config.yaml
num_hidden_layers: 9
hidden_size: 128
n_experts: 256
experts_per_token: 8
d_expert: 32
d_shared_expert: 0
hidden_act: "swiglu"
moe_layers: [0, 1, 2, 3, 4, 5, 6, 7, 8]
router_score: "softmax"
normalize_top_k: false
routed_scale: 12.9
balance_loss: 0.00148
balance_bias: true
router_logit_norm: 1.0
router_bias: true
init_std_router: 0.00981
lr_router: 0.00092
num_attention_heads: 4
num_key_value_heads: 4
head_dim: 32
vocab_size: 16384
norm: "rmsnorm"
norm_place: "pre"
norm_eps: 1e-05
positions: "rope"
rope_theta: 100000.0
rope_fraction: 0.5
qk_norm: false
attn_scale: 0.177
tie_word_embeddings: false
parallel_block: false
init: "normal"
init_std_qkv: 0.0183
init_std_o: 0.0183
init_std_up: 0.0183
init_std_down: 0.0183
optimizer: "muon_variant"
learning_rate: 0.00954
lr_mult_o: 3.0
lr_mult_down: 3.0
beta1: 0.93
lr_head: 0.00974
warmup_steps: 200
schedule: "wsd"
decay_fraction: 0.26
decay_shape: "linear"
final_lr_fraction: 0.05
batch_tokens: [65536, 131072]
max_seq_len: 256
doc_mask: true
train_tokens: 592000000
max_steps: 6446
dataset: "wikipedia_en"
Below are experts of layer 5 (counted from 0) of a mixture-of-experts language model. Rows are named router (the router's row for the expert), gate (a neuron's input weights, with its number), up (a neuron's input weights, with its number) and show model dimensions 0-127. Each number is 128 + 32 x the weight over its row's rms, rounded and kept within 0 to 255.
Before each expert's rows: a language model's description of what the expert responds to. This comes from a sample of Wikipedia text that the model never trained on.

# expert 19
It responds to: Byte pieces of Greek, Cyrillic, Thai, Chinese, Japanese and Korean text, usually inside titles or names given in native script.
router [ 64 155 148 113 144 116  82 133 181 137 179 101 200 125 138 143 169  55 190 158 211  79 121 146 116 164 139 115  99  99 151 138 149 126  83 159 109 117 186 145 110 150 139 136 148 124  95 119 149 131 143 164 119 133 165 127 138 129 172 122 114  88 106 108 174 156 119  93 164 134 161 136 150 111 157 202  99 136 135  69 107 115 147 192  59 124  72 104 147 121 149  78 117 151  83 101 109 132  82 181  97 151 121 133 161 122 122 140 156  97 163  98 113  92 101 185 111  95 179 160 101 127 155 119 147 106 191 120]
gate1 [135  84 119 109 152 105 153 153 112 153  74 131 181 138 132  58 163 181 151  60 122  92 151  89 120 155  77 137 180 100 145 164 110  83 140  98 110 137 105  80  93  85 183  89 114 136 159  71 160 116 154 102 131 106 122 131 160 156 176 109 102 118 126  85 105  86 158 150 142 123 124 150  59 122 249 112 142  88 156 141 141  93 114 113 127  95 113 143 215 123 131 107  99 158  94 125 131 135 148 167 113 124 119  91  65 151 111  86 118 166 107  92 163 128  80 151 148 164 117 120 160 133 115 102 138 146 119  88]
up1 [121 123 178  37 129 111  93 115 127 142 113 188 124 162 201  92  96 159 120  85  83 158 133 122 136 178 134  86  88 112 120 134 147 153 133 130 141 104 131 145  88 156 164  79  73 143 122  68 101 120 168  85 142  83 152 154 141 157 137 117 113 125 178 159  46 164 111 125 101  66  95 186 168 125  91 162 110  94 105 122 107 127 186 105 126 128 142 156 133 116 127 151 142  69 112 116 118 147 130  85  83 143 105 163 129 195 143  92 167 118 114  60 169 136  78 106  75 146 140 115 161 133 118 102 176 129 135  93]

# expert 61
It responds to: Pieces of surnames and given names, often mid-name, such as Ham in Hamlin, ol in Chisholm, Whit, Kirk, Ger.
router [ 88  87 170 115  79 159  81 130 116 174 105 167 146  95 151 156 133  69 139 111  82  80 148 150 136 153  77 107  79 190 145 137 152  96 111 112 123 159 117 109 103  98 104 130 125 137 145 103 143 141 161 108 200 109 115 148 134 178 149 164 115  87 158  74 135  84 109 106 130 157 115  91 107 159 182 156 122  88 154 123 163 107 101  71  94 145 191 102  81  98 162 166 106 119 121 126 126 104 111  98 122 163 105 104 163  49 135 156 105 180 156 102 180 175 164  78  75 165 173 119 151 169 105  84 137 127 163 124]
gate2 [110 148 113 106 119 122  73 124 142  92  97 125 126 121 154  71  95  63 146  81 162 120  61 121  98 171 184 108 120  89  82 160 193 150  89 102 130  56 150 166 152 149 108 161  35 187 182 122 165 106 141 104 144 140 146 170 135  87 157 119  94 101 104 126 138 101 141 134 126 160  87 132  92 103 147 119 118 123 120 157 135 179  84 143 123  92 121 195 121  82 142 111  73  94  97  88 164 103 151 133 177 113 133 200 155 142  96 123 131 119 124  93 126  96 118 165 179 123 103  90 186 135 131  90 144 109 125 140]
up2 [ 76 106  84 174 131 115 116 156 127 108 115  97 174 109 143 101  90 145 184 157 103  94  88 124 130 118 177 127 155 105  98 120 114 131 117  92  65  94 133 118 107  66 104 170 163 149 157 121 152 134 124 112 168 145 121 182 139  95  57 132  98 151 111 166 131 171 169 123 109 159 109 115 161 147 157 154 170 125  60 107 125 165 115  95 170  76 111 128  86  97 113 145 165  77 161  73  79 197 153 150 162 103 141  80 137  66 159 127  83 123 149 166 109 115 161 147 181 129 161 109  67 130 141 161 206 110 125 120]

# expert 56
It responds to: Raw byte pieces of Thai, Chinese, Cyrillic, Khmer and Vietnamese characters inside names, usually given in parentheses.
router [ 90 194 124 122 154 103  99 168 152 160 177 105 176 179 112 126 163  97 160 102 187 109 116 182 153 134 164 127  97  85 129 144 170 150 113 166  85 142 169  91  96 169 157 130 120  78  81 108 104 165 167 180  83 153 153 134 118 135 123 148 105 117 158 150 110 138 121 124 185 101 171  66 133 110 152 153 124 168 116 142 112 140  69 213  48 146 137 124 188 136 155 100 124 156  77 129  73 167 123 175  83 152 176 125 100 122 140 169 130 171 121 136 129 132  98 117 145  93 179 146 125 101 141 111  91 130 118  92]
gate1 [137 137 135 104 116 144 135  39 107 103 118 134  82 134 130 155 154 109  63 145 157 115 111 111  82 166 139 142 170  73  69 141 139 148 137  97 148 139 135 126 129 176 139 131 126 143 162 127 108 152 100  85  81 156  81 192 144 156 124 103  81 150 226 163 118 147 173 150 135 151 125 116 159 166 129 159  42 123 162 130 115  98 135  70  99  58  97 162 162 147  75 132 133 115  95 180 174  92 146 100  84 177 168 108 125 157  99 107 130 137 136 127 150 125  59 143 160 148 129 105  96 110 116 113 123 161 121  60]
up1 [116 126  78 107  87 178 191 126  84 165 159 128 110 207  83 132  95 151 161 102 166 134  97 134 180 158 139 143 118 145 100  94 109  61  40 154  92 110 104 123  95 136 119  77 177  92 148 109  89 153 162 158 137 134 167 149 142  98 131 113  94 172 104  64 119 149 121 159 147 123 173 197 150 108  95 153 158  99 143 104 113 113 136 160 110 178 188  87 142 163  98  96  65 130 130  79 130 113 155 156 150  87 133 159 165 116 117 120  95 146  98 111  90 153 187 144 134 124 161 120 117 196 106 125 134 114 115 106]